From a checkpoint of a small mixture-of-experts model trained on Wikipedia: a sigmoid router.
Below are experts of layer 6 (counted from 0) of a mixture-of-experts language model. Rows are named router (the router's row for the expert), gate (a neuron's input weights, with its number), up (a neuron's input weights, with its number), down (a neuron's output weights, with its number) and show model dimensions 192-255. Each number is 200 + 30 x the weight over its row's rms, rounded and kept within 0 to 999.
Before each expert's rows: a language model's description of what the expert responds to; "mostly gets" lists some tokens that are sent to it at least half of the time. This comes from a sample of Wikipedia text that the model never trained on.

# expert 37
Description: Coordinating conjunctions. The words and, but, or and commas joining list items or clauses in prose, such as Baku and Azerbaijan, San Francisco,.
mostly gets: " and", " but", "ers,", "or,", "a,", "es,"
router,211,214,222,256,201,229,224,168,190,225,129,190,165,201,199,207,284,207,167,193,201,207,226,204,226,221,209,222,235,158,199,183,219,232,169,193,235,173,189,170,174,254,214,171,147,263,191,170,236,174,158,179,173,215,191,193,194,189,243,207,185,211,191,232
gate0,177,240,219,233,249,218,198,125,224,229,208,185,146,221,169,161,237,182,222,208,201,191,275,196,239,185,199,205,212,122,196,225,168,202,185,190,152,202,187,197,188,202,267,209,211,249,191,172,227,187,210,204,191,205,163,173,211,260,244,224,214,227,228,209
up0,183,180,182,161,238,203,202,224,190,155,161,182,227,210,245,160,191,245,179,209,175,181,151,212,169,224,151,248,229,193,171,183,250,207,210,177,227,194,207,209,183,192,155,176,197,157,226,252,186,229,149,236,205,232,237,212,194,179,169,186,201,210,263,196
down0,136,149,180,184,201,254,191,191,189,218,159,159,216,156,236,250,217,245,168,180,208,178,228,245,182,182,182,221,184,178,178,190,189,226,226,164,169,217,212,216,187,200,219,184,148,145,148,185,210,230,183,207,149,209,187,194,213,228,186,171,149,257,196,205
gate1,218,197,228,170,209,181,170,190,213,165,195,225,165,182,247,158,205,174,234,186,191,182,198,163,209,258,211,173,239,205,211,209,196,272,208,149,191,185,230,189,190,164,239,174,155,190,177,145,133,222,194,179,178,227,185,182,117,187,189,252,236,193,182,168
up1,189,196,183,142,137,203,169,194,221,158,160,206,243,135,207,201,175,197,199,166,201,131,187,153,208,218,211,200,193,208,193,170,194,210,176,195,165,188,192,179,184,201,195,190,175,190,189,206,176,249,208,189,190,252,227,206,125,174,200,240,217,185,230,227
down1,190,270,198,256,178,211,194,188,242,214,132,251,109,213,274,188,173,176,204,191,203,200,192,227,177,185,192,226,197,178,222,182,219,188,205,176,172,215,194,207,232,211,240,208,210,237,151,174,166,211,182,178,236,180,190,220,248,153,200,207,195,174,153,156

# expert 1
Description: List and field separators. Colons, semicolons and commas ending items in lists, infobox fields and score lines, such as Traded as:, 5);, 3–6,.
mostly gets: " —;", ");", " :", "',", "3:", " Class:"
router,204,275,211,232,177,252,288,221,221,223,204,219,161,179,192,214,252,195,225,237,216,246,196,188,143,234,168,163,253,225,254,209,207,163,203,129,230,237,194,172,187,165,183,207,176,201,195,218,236,243,163,137,198,200,222,267,184,224,210,242,175,142,161,224
gate5,210,205,173,218,219,235,200,153,205,206,172,234,168,185,228,192,208,202,205,203,205,204,233,168,209,158,249,212,164,195,173,202,149,238,191,155,213,188,255,231,175,130,222,199,216,189,222,247,224,159,174,178,154,130,205,225,218,192,185,214,208,188,237,245
up5,248,207,218,243,263,178,180,203,184,178,180,208,184,160,170,196,210,229,173,213,219,188,225,220,249,191,249,174,137,197,205,232,190,184,181,242,183,231,237,221,161,128,230,219,254,182,233,234,224,199,162,190,199,157,204,169,200,168,190,177,204,211,223,276
down5,211,188,199,222,177,197,229,242,192,246,181,216,181,172,203,190,167,238,209,222,200,235,300,148,225,180,240,228,191,180,207,230,219,192,162,194,164,202,262,205,166,172,175,216,232,202,191,186,204,214,176,231,147,208,106,218,198,201,220,194,214,203,214,240
gate6,159,224,188,216,228,248,187,179,241,208,206,208,166,159,200,197,204,199,187,202,205,180,177,196,138,187,193,216,171,173,182,215,227,172,184,235,220,231,210,269,152,169,225,236,202,249,201,181,184,237,204,225,207,234,238,204,179,216,166,182,208,189,168,166
up6,207,188,209,201,200,213,212,192,191,253,261,194,204,178,248,203,171,215,232,178,217,215,153,174,202,190,160,199,177,156,162,153,219,222,203,232,218,183,240,187,206,189,169,218,172,229,183,221,199,201,226,207,217,182,193,188,197,273,214,181,206,141,185,257
down6,190,211,219,189,247,217,141,171,246,174,194,211,170,210,243,176,175,210,199,269,257,219,221,186,164,169,175,211,194,251,212,244,184,183,183,260,221,204,152,194,174,194,227,198,207,249,247,193,292,210,207,159,168,158,207,195,214,214,171,140,191,194,169,182

# expert 6
Description: Ordinals and position words. Ordinals, numbers and position words after the, was or his, such as first, second, end, top, north, before, newly.
mostly gets: " first", " second", " end", " top", " third", " south"
router,179,252,203,238,184,219,198,184,238,249,161,232,201,193,208,209,241,203,229,157,201,220,170,206,158,223,227,197,203,162,201,178,175,153,218,193,185,193,225,192,212,180,167,203,187,188,232,138,211,281,204,186,172,216,202,229,233,192,148,215,175,157,223,172
gate0,242,205,156,144,177,132,235,180,215,189,166,172,167,169,169,181,234,224,189,247,211,173,174,206,241,230,191,273,217,248,191,199,162,162,158,206,243,157,267,162,195,161,221,189,209,191,243,211,190,248,180,228,148,185,230,191,181,173,224,166,256,170,203,212
up0,163,159,254,194,224,232,208,190,181,239,206,212,204,213,203,202,173,221,195,147,232,198,170,174,106,159,204,151,215,198,164,184,217,224,243,237,200,225,193,197,287,248,229,180,203,153,204,246,208,198,166,238,227,245,198,181,189,211,223,238,182,254,199,198
down0,220,157,210,208,215,171,215,203,198,236,191,195,196,168,219,189,207,163,246,157,221,181,214,126,169,144,231,234,235,221,214,139,234,207,145,205,205,178,247,131,258,240,168,155,210,206,205,238,222,194,203,212,168,241,230,191,195,199,231,169,258,232,202,189
gate1,121,216,197,202,177,178,211,257,208,191,193,180,206,199,187,140,179,228,204,196,214,159,236,201,263,243,257,204,175,208,187,172,193,216,238,220,149,164,211,227,180,173,208,219,223,229,134,191,170,179,231,206,203,208,215,198,170,223,161,215,219,225,217,225
up1,201,189,191,204,161,158,186,242,204,189,152,168,173,215,233,135,183,192,211,209,195,149,205,158,233,201,195,225,179,233,214,186,159,215,215,167,204,124,185,186,156,200,186,219,190,186,178,194,229,179,182,180,198,205,176,187,158,210,186,220,230,215,162,230
down1,174,185,194,194,171,253,235,202,174,221,213,167,242,153,236,246,224,186,176,209,198,185,247,169,200,224,191,245,206,200,182,234,210,215,204,249,245,180,220,203,132,171,184,217,165,172,225,224,173,195,220,197,224,200,207,243,208,181,150,195,160,213,194,220

# expert 10
Description: Table cells and list breaks. Pipe separators in election, sports and stats tables after numbers, and line breaks ending items in infobox-style lists.
mostly gets: "Area", "==Geography==", " flying", " Conservation", " Interactive", " environmental"
router,204,196,203,211,178,298,227,172,189,206,240,208,178,134,151,170,206,220,210,208,181,186,248,176,245,180,173,170,195,172,217,225,182,214,282,192,206,185,204,215,147,176,106,172,201,186,185,163,250,199,200,186,216,202,211,221,210,176,141,209,201,202,181,205
gate7,212,174,234,215,203,182,194,235,204,241,160,223,246,159,199,217,195,232,205,160,202,205,220,184,228,191,226,198,198,207,169,195,201,197,139,213,199,200,217,254,173,193,209,155,181,220,206,208,172,230,190,221,152,180,196,173,252,178,199,200,175,157,251,147
up7,143,254,234,260,190,185,219,216,208,233,176,214,191,202,201,217,196,192,208,193,181,219,242,186,251,172,250,184,169,253,185,243,170,233,207,220,166,215,225,170,286,231,193,199,155,202,211,236,196,238,226,200,146,239,145,179,114,249,208,215,214,229,167,230
down7,236,171,186,212,136,259,190,196,130,210,160,216,228,228,156,180,225,206,170,182,175,170,243,216,188,149,284,245,161,197,226,210,194,225,153,178,195,243,164,165,198,224,227,250,191,236,191,180,206,208,241,174,236,216,183,195,190,242,219,251,165,219,215,173
gate8,184,223,204,180,182,214,203,201,213,174,180,243,231,179,229,203,189,207,200,236,209,236,165,243,259,206,230,223,237,193,161,249,197,208,212,217,172,215,188,213,257,197,186,202,254,230,231,198,241,187,268,179,203,206,204,207,256,183,166,138,250,163,202,227
up8,225,211,181,228,207,195,224,164,200,136,224,202,189,259,194,205,193,192,217,240,197,186,259,194,190,224,143,158,222,228,203,198,177,210,182,198,202,193,174,181,211,192,191,173,176,178,203,211,236,201,211,274,201,204,216,261,201,176,178,213,241,243,251,237
down8,242,196,206,214,177,254,249,239,174,190,183,196,183,230,241,187,238,151,188,229,144,166,235,204,190,176,243,174,234,210,185,182,202,250,182,200,176,208,217,216,220,225,210,219,175,228,191,215,191,163,217,184,179,148,217,209,193,176,162,184,264,123,223,234

# expert 36
Description: Capitalized word openings. Single capital letters beginning names or words at line starts, after pipes, or with an opening bracket or quote, such as K, (D, "W.
mostly gets: " K", " (S", " (P", " \"S", " (L", " \"B"
router,130,169,201,197,185,226,205,190,179,245,177,243,210,159,178,176,180,203,206,217,198,168,193,275,229,223,239,149,210,211,182,200,201,169,224,151,248,196,196,266,246,159,187,200,172,260,148,152,200,225,195,139,229,238,214,217,184,194,144,212,186,199,165,166
gate0,222,182,145,173,184,205,232,175,182,195,213,257,171,177,155,148,149,194,216,164,189,168,151,227,204,234,213,207,198,206,226,135,156,244,224,152,167,205,132,165,192,172,160,213,207,233,231,224,144,206,146,181,177,234,223,191,234,206,172,176,158,190,193,192
up0,208,219,206,269,182,199,188,188,238,207,170,208,167,205,182,219,234,147,207,191,227,217,206,194,223,199,180,234,198,180,197,214,243,182,213,229,218,197,238,240,226,131,172,159,187,189,202,235,218,184,203,175,186,205,238,231,178,182,169,201,197,181,176,194
down0,180,180,235,213,142,168,241,190,222,252,228,175,204,215,172,173,204,231,211,173,208,179,213,189,213,205,255,235,136,230,217,176,211,197,198,175,231,208,170,194,186,176,209,131,115,163,184,237,191,261,177,242,232,169,221,179,250,235,156,170,200,166,140,170
gate1,159,158,195,195,175,209,209,214,215,197,190,209,188,154,169,196,189,280,182,219,248,182,232,175,164,209,254,203,256,242,278,212,237,215,191,168,235,221,197,228,194,183,236,197,214,192,187,209,188,215,135,205,198,222,183,214,216,197,224,171,229,203,224,241
up1,219,219,178,187,206,173,185,182,185,161,181,201,218,176,228,155,216,234,179,160,192,174,227,157,186,212,203,199,213,145,211,194,226,219,174,183,191,185,228,193,185,220,213,239,197,213,200,277,206,229,238,239,214,267,205,171,174,213,193,154,186,214,198,283
down1,158,198,186,193,112,240,233,186,211,231,212,175,202,228,181,234,260,192,145,164,185,173,177,173,264,180,193,181,178,191,183,188,156,229,193,199,238,167,233,189,157,188,250,196,152,172,226,233,173,162,217,194,187,224,218,191,238,185,131,238,198,231,220,258

# expert 16
Description: Foreign name endings. Later pieces and endings of foreign or unusual names, especially Slavic surnames and taxa, such as -ović, -kov, Barthol-om-ew, Laby-rin-th.
mostly gets: "kov", "nik", "ović", "ić", "ț", "onian"
router,169,179,226,288,185,226,212,192,167,221,169,221,222,135,209,176,225,221,203,215,195,157,182,272,211,251,175,134,209,204,208,194,145,199,176,150,250,261,228,176,176,207,231,250,171,184,226,233,197,150,174,183,228,212,257,168,184,226,204,243,150,188,195,224
gate0,152,203,174,175,222,196,189,197,202,208,210,190,216,161,165,228,189,171,187,204,220,167,200,213,187,215,183,179,209,138,227,191,194,236,249,179,176,246,196,197,176,187,197,195,223,186,210,161,191,167,219,231,171,217,186,170,224,203,176,229,162,227,189,258
up0,216,216,253,210,195,186,178,225,248,236,173,154,192,162,227,148,204,254,195,211,177,203,165,230,202,219,193,121,173,189,195,247,223,278,157,229,167,215,176,170,194,220,209,196,183,165,174,206,171,172,215,229,171,164,200,213,175,223,193,183,214,192,201,156
down0,190,251,158,139,249,194,206,160,260,210,163,201,187,193,199,176,206,176,222,224,163,212,218,155,194,201,140,116,192,202,225,186,232,234,195,173,238,192,248,216,226,234,216,172,165,171,178,181,207,202,186,239,238,246,235,214,242,227,194,192,196,159,256,187
gate1,221,185,202,216,264,136,206,182,226,244,200,209,223,220,221,67,227,189,203,167,225,228,239,247,208,249,183,183,224,169,190,160,212,219,185,184,154,194,232,195,249,239,204,175,201,154,242,160,152,197,217,180,189,232,234,192,206,203,242,226,192,251,214,213
up1,202,203,234,184,220,185,197,256,177,216,212,219,187,227,220,207,203,228,172,185,220,199,210,198,197,211,184,171,233,184,211,229,155,173,246,278,230,174,244,178,226,184,204,234,150,148,219,203,202,292,168,190,248,159,160,208,228,137,195,251,198,208,225,232
down1,187,148,117,227,138,253,183,198,237,221,221,173,267,185,225,208,180,196,203,221,154,153,191,256,150,221,220,237,238,203,178,209,224,212,222,167,188,213,148,244,183,173,256,211,200,182,196,179,185,233,203,156,175,213,179,234,152,238,150,239,166,158,252,168

# expert 28
Description: Abstract head nouns. Nouns after the, a or his that head a phrase, often followed by "of" or "in", such as life, career, role, work, song.
mostly gets: " life", " way", " career", " role", " story", " songs"
router,200,222,147,234,185,207,243,188,194,189,200,187,219,214,178,233,222,214,179,167,251,187,162,169,187,149,214,198,195,122,225,177,207,208,200,158,216,207,240,175,255,199,225,166,187,272,180,200,216,201,116,159,229,216,245,257,218,176,218,175,227,208,186,189
gate0,183,218,165,163,203,192,220,206,167,204,198,194,196,234,217,219,220,229,224,138,197,258,202,164,148,228,254,223,152,154,219,242,165,238,249,213,205,196,216,227,248,171,253,185,210,135,169,214,200,159,178,219,150,187,248,192,226,171,210,232,207,139,259,191
up0,186,189,167,214,153,222,165,177,218,205,231,221,211,183,170,217,206,156,185,245,222,181,232,245,197,171,157,181,203,218,189,212,208,206,177,172,214,201,198,188,127,206,176,221,185,223,213,206,195,203,198,161,192,261,222,264,175,204,206,189,197,245,190,229
down0,241,205,252,215,137,250,166,205,160,171,151,139,215,202,220,151,247,225,225,197,190,232,185,239,195,212,207,184,257,176,229,174,218,210,240,170,200,209,158,203,241,212,173,187,210,221,211,202,271,188,182,180,147,171,194,240,231,174,254,188,163,189,233,214
gate1,257,209,175,183,182,177,199,194,199,210,161,266,225,216,235,251,182,203,168,211,198,239,192,198,239,169,231,261,190,176,253,194,205,244,173,247,224,191,234,175,191,219,192,201,204,237,192,217,234,217,226,173,187,226,165,185,246,192,129,201,220,130,206,224
up1,197,162,196,236,180,203,231,158,153,164,235,202,181,201,200,163,260,146,228,176,248,139,153,175,181,203,211,156,209,236,210,212,203,156,233,123,247,185,220,225,213,228,200,218,221,203,166,173,187,226,187,223,226,204,202,142,215,223,221,180,246,230,199,197
down1,208,215,224,223,181,179,206,222,195,227,235,131,210,151,184,243,238,230,225,192,205,161,254,216,172,269,291,163,192,221,215,228,215,199,202,169,183,178,204,168,245,228,211,198,236,204,119,223,119,200,161,175,192,250,196,192,200,180,247,173,190,198,234,144

# expert 11
Description: Line breaks and headings. Line breaks between paragraphs, table pipes at row starts, and wiki heading markers like ==, ===, ==History==, life==.
mostly gets: "==", " ==", "|", "==History==", " life==", " career=="
router,200,192,149,200,281,203,196,226,204,202,166,212,225,184,170,198,163,219,205,221,203,176,194,189,187,212,184,204,204,224,157,224,170,205,201,198,217,147,178,196,213,252,235,149,189,195,184,151,194,200,216,198,147,161,244,246,232,198,216,196,166,200,173,177
gate7,213,183,221,182,224,212,183,241,219,162,217,239,174,240,132,205,86,209,204,195,175,196,209,168,241,198,213,231,159,177,169,212,186,231,243,214,203,179,168,198,179,216,207,156,201,180,172,218,143,194,217,219,193,227,220,164,220,282,224,163,220,224,187,219
up7,189,225,183,246,162,188,194,193,228,226,183,192,221,219,217,173,211,224,204,246,244,199,174,151,229,183,260,207,182,210,227,168,191,286,172,151,189,235,221,157,192,180,209,229,187,216,233,170,218,247,210,201,231,155,191,221,198,178,200,213,216,229,212,163
down7,221,166,173,249,176,232,204,213,237,179,229,174,233,174,277,235,216,218,232,216,215,180,191,176,247,147,203,149,243,235,180,160,200,205,179,152,158,176,181,213,170,203,169,238,157,207,234,166,221,237,172,226,221,181,241,223,162,208,239,175,214,217,208,161
gate8,242,124,215,216,207,187,157,182,164,195,219,255,186,222,187,246,183,193,163,227,182,182,189,249,198,266,190,235,246,190,164,206,205,148,185,175,185,226,175,228,186,143,242,220,174,200,217,242,147,213,179,211,208,199,198,231,188,221,256,173,208,188,176,210
up8,232,107,235,192,187,189,252,245,162,190,199,220,131,180,191,241,170,202,200,242,150,167,230,202,219,126,208,183,207,200,196,221,201,207,176,181,235,160,157,208,178,232,219,250,167,217,235,253,178,191,209,219,161,171,198,158,222,219,240,212,213,187,222,187
down8,195,231,201,168,227,280,194,194,183,210,225,218,182,206,185,205,236,219,156,197,190,203,216,168,166,192,174,181,201,192,219,154,230,196,141,252,192,224,219,238,153,218,182,204,216,198,213,153,186,176,185,229,152,143,258,217,227,235,136,248,237,166,183,191

# expert 38
Description: Plural noun endings. Plural suffixes and plural nouns, such as -s, -ations, -ics, -ians, people, members, often before of, and, in.
mostly gets: "ations", " people", "ics", "s)", " members", "ities"
router,195,299,245,212,273,177,214,179,222,175,192,209,160,189,162,187,272,255,194,237,179,112,162,219,166,197,234,169,225,177,245,160,212,183,218,161,181,203,123,209,192,197,244,178,234,228,213,180,186,209,152,199,206,206,219,233,258,179,204,267,206,178,177,203
gate0,202,156,193,181,195,202,218,259,227,130,197,188,214,210,197,244,180,207,130,262,204,203,220,223,242,195,233,164,240,238,211,225,236,184,204,163,186,205,182,204,256,196,192,233,174,184,177,165,199,239,216,207,162,213,139,185,174,174,173,148,275,214,233,168
up0,278,219,177,164,199,224,199,165,220,176,233,147,254,177,202,189,252,190,259,189,227,179,187,229,237,155,168,186,187,197,179,216,187,224,247,256,139,170,200,177,218,206,141,211,236,170,204,192,225,228,187,220,199,215,196,159,239,164,238,162,181,210,227,236
down0,261,195,161,206,216,224,219,163,237,213,139,206,195,189,197,207,217,183,256,223,175,213,206,201,152,156,169,167,246,157,166,191,223,197,221,240,247,135,286,196,242,209,184,151,237,198,219,217,240,185,228,179,204,253,206,205,226,147,226,167,188,178,225,210
gate1,207,221,221,198,248,206,199,194,210,230,154,191,173,190,186,214,146,215,183,174,185,216,208,186,142,180,197,231,193,168,251,210,213,250,161,204,235,226,201,225,165,225,219,225,209,257,208,169,200,149,203,184,223,205,227,198,167,237,209,189,275,203,259,170
up1,156,164,243,184,217,259,259,250,209,253,221,146,220,198,204,221,151,217,130,177,178,167,245,177,213,199,170,256,182,174,215,170,193,217,215,179,221,162,235,178,176,251,206,210,191,168,198,215,191,127,171,183,237,207,183,156,205,176,236,201,213,193,247,180
down1,207,223,213,220,192,164,193,240,152,169,201,169,201,200,250,189,189,204,221,232,211,197,200,202,206,212,148,240,197,176,179,236,227,208,211,220,158,215,161,210,218,228,206,204,251,181,167,162,173,173,211,172,183,248,215,143,256,243,213,238,213,153,215,144

# expert 35
Description: Infobox bullets, relative words. Dash or bullet starting infobox field lines, e.g. Time zone:, Voices of:, plus that, which, who, opening ( and quotes.
mostly gets: " (", " who", " \"", " what", " '", " same"
router,151,215,191,156,174,184,232,209,217,228,141,213,210,173,123,223,232,177,228,226,211,156,179,170,199,165,180,213,227,240,186,235,193,179,185,232,221,248,230,239,201,186,141,173,156,187,161,205,170,218,181,216,186,228,219,195,193,185,198,165,282,185,210,214
gate7,214,228,108,203,234,232,235,189,213,193,189,204,172,265,175,162,199,192,225,184,246,205,258,245,194,185,229,172,161,172,249,180,166,162,245,262,237,199,220,209,178,198,189,257,244,191,206,149,173,175,180,219,196,160,195,190,188,195,195,196,242,193,181,215
up7,186,210,153,188,218,241,252,167,185,241,170,194,179,178,248,210,232,167,209,195,197,213,220,242,198,245,159,217,198,242,205,149,200,164,195,196,180,166,193,209,210,195,194,247,230,236,168,173,168,198,223,238,131,226,200,209,242,200,214,149,174,162,242,175
down7,171,244,170,167,234,241,235,126,195,187,165,202,236,255,168,220,188,195,244,239,138,195,188,247,204,193,222,206,206,196,212,192,225,217,162,186,178,190,169,204,226,204,195,205,176,200,226,246,214,265,195,212,210,225,157,170,202,211,252,199,258,176,210,212
gate8,223,152,204,168,166,212,169,198,235,264,295,130,180,248,163,214,216,166,203,198,221,193,128,226,259,145,246,227,203,217,161,165,236,204,141,208,206,215,178,213,236,213,211,189,226,179,122,173,195,245,136,240,217,196,204,246,180,196,223,203,226,236,189,278
up8,208,218,240,210,191,238,214,231,175,174,159,167,161,241,150,240,178,184,203,193,211,173,129,226,224,177,209,196,207,208,172,206,218,242,212,148,233,212,234,205,194,255,240,180,208,271,151,153,239,215,177,184,247,171,167,198,220,216,288,224,200,227,196,213
down8,217,193,147,263,193,206,212,194,252,154,172,199,196,166,148,236,203,156,213,163,223,201,160,181,232,187,165,205,256,204,179,233,219,188,217,193,212,258,218,209,196,215,220,214,228,198,212,219,196,180,203,230,178,176,207,238,189,239,226,203,192,189,193,201

# expert 39
Description: Table cells and field labels. Table cell pipes before names, infobox labels like Born:, name:, Genus:, Website:, and heading = signs.
mostly gets: " Born:", " name:", " Genus:", " Website:", " Family:", " birth:"
router,176,208,206,218,207,204,229,221,191,243,163,206,177,228,233,248,322,201,196,167,175,206,249,187,204,190,230,176,186,187,244,254,197,236,219,115,245,201,215,154,248,264,227,188,138,219,159,161,220,211,173,145,189,255,213,202,194,197,196,195,224,155,170,198
gate12,130,185,220,185,174,191,180,230,216,102,224,223,174,274,215,249,177,203,223,225,270,188,183,271,177,215,151,149,203,167,180,235,204,194,232,225,226,149,194,276,217,282,181,206,192,158,195,220,186,210,189,177,224,221,190,172,204,159,251,196,187,197,178,218
up12,189,244,192,158,178,208,214,179,189,202,198,184,169,219,215,214,245,204,196,198,199,250,234,150,207,231,211,158,203,218,192,238,202,183,218,202,212,141,233,204,202,188,207,213,196,200,171,223,170,185,193,169,196,134,214,198,232,196,181,213,219,176,197,169
down12,201,232,158,210,202,201,190,192,231,194,195,153,216,244,219,191,197,193,244,215,139,240,228,178,209,226,191,166,234,219,181,212,208,156,213,214,199,186,201,231,205,164,213,211,204,219,199,176,163,178,244,132,176,155,166,206,252,199,202,190,159,169,194,174
gate13,216,199,238,252,258,164,207,162,212,168,170,191,188,167,204,196,244,211,225,177,182,214,204,207,169,234,172,240,190,210,202,218,239,174,176,214,168,166,253,200,159,121,219,176,172,189,212,168,261,197,176,148,191,190,254,179,188,175,210,200,181,182,210,216
up13,162,224,175,236,178,248,185,227,196,213,233,198,234,174,198,200,140,220,141,231,177,237,176,164,234,214,179,175,180,164,164,198,235,212,227,204,224,212,175,232,206,192,233,259,202,185,190,193,193,226,196,167,149,193,196,146,216,208,186,209,173,185,222,199
down13,145,167,147,227,215,222,232,137,250,212,181,218,275,149,149,187,211,186,173,194,176,228,241,218,236,213,209,195,269,184,228,174,190,266,242,175,198,210,240,192,199,172,169,209,147,199,197,169,232,229,178,249,148,186,239,188,205,179,215,250,203,259,170,139

# expert 2
Description: Word-initial consonant pieces. First pieces of split words, usually leading consonants or clusters, as in f(ront), st(orm), sh, sl, and "==See also==" headings.
mostly gets: " sh", "==See", " sl", " also==", "==S", "==C"
router,183,161,176,203,252,194,176,197,219,202,189,221,150,191,169,207,238,227,201,240,246,217,263,230,166,225,169,161,187,225,220,208,181,193,194,259,234,178,200,217,189,209,198,198,178,238,187,234,250,254,211,236,138,220,253,165,179,229,142,210,161,209,192,202
gate0,218,197,221,178,267,244,226,204,222,181,202,206,278,89,157,175,238,189,170,175,213,215,153,226,198,168,191,230,206,192,185,234,137,180,199,208,244,179,202,208,211,235,205,229,201,209,206,257,217,179,252,218,264,187,156,127,207,223,173,261,181,171,213,150
up0,204,271,228,193,242,175,144,190,213,232,186,221,207,192,172,195,258,300,251,164,149,201,249,210,186,211,234,171,230,207,200,195,218,231,191,239,127,177,178,221,250,179,175,188,175,196,217,221,168,195,173,293,178,216,215,214,233,254,185,173,224,248,203,173
down0,202,136,208,239,148,126,231,179,211,234,227,150,241,188,204,247,227,207,181,201,171,182,169,206,235,213,156,217,173,233,204,180,207,164,238,246,230,176,165,195,247,190,224,153,214,132,164,196,237,196,234,233,166,206,172,187,180,172,234,221,255,217,188,200
gate1,164,219,147,213,233,218,218,232,193,206,237,166,217,168,176,211,174,156,207,167,203,194,214,244,274,241,192,250,191,181,175,170,188,212,226,218,232,218,186,213,192,210,180,210,201,230,147,143,215,256,191,178,222,220,254,219,214,202,196,208,206,236,239,272
up1,225,213,176,226,226,197,211,166,173,137,228,258,223,178,243,234,224,231,186,211,224,187,165,161,234,204,163,193,217,199,207,161,214,205,181,217,204,149,184,182,184,197,211,186,152,203,173,200,179,193,244,213,262,235,224,184,204,187,229,201,186,175,227,245
down1,205,207,240,214,235,226,225,207,236,193,208,206,257,182,166,188,210,211,221,239,214,174,215,235,213,247,200,173,194,242,162,214,267,198,156,214,258,203,208,139,192,181,156,181,160,209,172,217,249,208,139,200,185,205,238,250,186,163,178,228,218,213,214,239

# expert 24
Description: Table cell separators. Pipe separators between cells in numeric tables of sports scores, elections and climate data, plus coordinate degrees like °N and semicolons.
mostly gets: "°N", " |", "°S", " Density:", "4°N", "7;"
router,191,181,152,209,250,288,227,166,197,234,215,225,147,207,214,205,238,206,207,187,191,199,178,201,195,164,175,202,195,224,255,237,211,135,255,189,205,175,161,177,212,244,178,165,179,177,185,199,205,192,198,182,217,183,207,186,250,202,133,200,149,174,164,255
gate0,164,183,252,236,224,247,230,221,223,201,204,228,242,212,193,169,234,174,200,146,151,207,187,220,221,169,242,218,213,135,234,190,223,246,165,231,212,230,178,185,165,160,262,197,203,250,183,218,192,208,220,218,214,219,207,144,205,163,241,203,198,213,181,201
up0,169,230,148,186,127,205,162,201,202,205,192,247,195,182,214,180,170,237,250,227,205,193,184,196,195,216,224,224,191,244,234,213,190,152,214,188,145,184,191,224,203,232,146,249,194,191,194,176,248,210,205,215,206,178,252,253,201,183,231,201,189,171,305,178
down0,166,227,210,263,234,207,117,206,118,202,233,198,235,171,240,167,209,187,224,177,226,217,188,225,169,142,210,141,214,243,198,229,220,161,198,191,185,200,205,195,208,165,219,211,225,254,201,207,176,224,159,147,248,171,257,191,236,213,217,159,176,216,156,194
gate1,179,150,218,205,229,225,212,160,182,221,224,198,173,226,179,173,280,213,186,181,209,207,224,264,203,255,218,217,235,154,241,226,212,189,184,226,172,234,196,184,241,200,164,246,223,225,203,171,184,201,199,211,194,184,186,209,199,249,190,214,161,186,185,222
up1,228,179,155,222,173,205,193,171,267,220,176,228,223,134,177,196,201,212,252,176,235,180,179,247,184,254,202,193,198,185,200,197,180,215,215,193,183,245,198,203,168,180,257,212,215,238,207,214,201,231,205,172,237,215,190,161,152,231,206,239,199,224,142,266
down1,227,220,203,261,212,179,206,252,177,177,182,185,149,242,169,225,167,199,224,189,205,217,216,175,226,241,196,150,202,218,215,170,235,212,216,218,247,152,215,195,133,175,140,166,198,213,233,224,199,192,231,191,226,179,210,140,193,160,238,186,176,171,117,197

# expert 12
Description: Mid-word syllables. Middle word pieces inside longer common or technical words, before endings like -ing or -ation, such as fusel-age, Ren-al, immunodefic-i-ency.
mostly gets: "Scientific", "ienc", " compar", "rac", "rimin", "velop"
router,193,272,259,152,210,229,202,195,232,192,293,201,211,186,249,224,262,209,99,178,177,164,247,168,155,199,131,185,201,209,201,220,198,149,207,197,187,234,189,124,173,252,177,224,177,194,210,212,245,203,182,202,199,218,212,187,222,263,168,176,203,250,247,167
gate7,175,233,193,223,173,218,160,176,192,259,206,186,218,148,222,227,220,206,153,226,163,187,249,247,263,211,213,223,244,174,226,219,180,216,218,227,209,200,231,150,181,218,188,228,190,173,212,247,245,183,203,195,173,194,249,196,221,166,195,227,218,197,248,235
up7,223,182,180,184,246,171,232,184,222,267,208,187,206,202,247,190,151,220,152,218,192,209,163,160,189,251,204,247,216,199,231,203,166,188,182,181,206,186,181,210,158,189,180,200,211,213,179,235,244,210,217,245,166,195,225,239,167,176,196,257,213,208,212,201
down7,182,215,224,236,168,186,192,220,224,228,185,256,240,194,236,169,268,248,198,213,243,169,188,195,209,234,221,220,233,174,229,216,211,218,236,166,215,227,161,181,185,192,174,168,174,237,167,283,273,180,197,150,160,263,238,172,188,200,181,247,210,188,172,151
gate8,174,227,167,235,237,180,213,173,232,186,205,239,238,241,184,204,207,158,187,235,174,133,164,142,213,181,219,176,167,225,188,188,217,194,179,196,193,196,194,147,195,224,195,210,197,228,254,206,190,177,163,249,219,187,176,208,176,164,170,193,142,178,229,247
up8,214,197,193,214,168,195,209,180,160,218,211,209,195,211,211,185,181,199,212,171,216,196,211,211,233,216,230,185,231,235,173,235,204,164,190,234,228,192,256,270,252,207,250,184,195,170,236,232,221,192,245,231,205,204,160,222,213,167,181,226,218,168,204,172
down8,253,214,215,221,165,160,198,240,151,203,238,222,189,204,183,198,170,231,203,178,174,189,214,195,184,170,215,185,200,209,171,179,184,217,201,176,232,209,199,217,236,204,234,138,206,239,273,196,221,201,282,183,239,141,220,190,216,199,187,214,203,190,222,222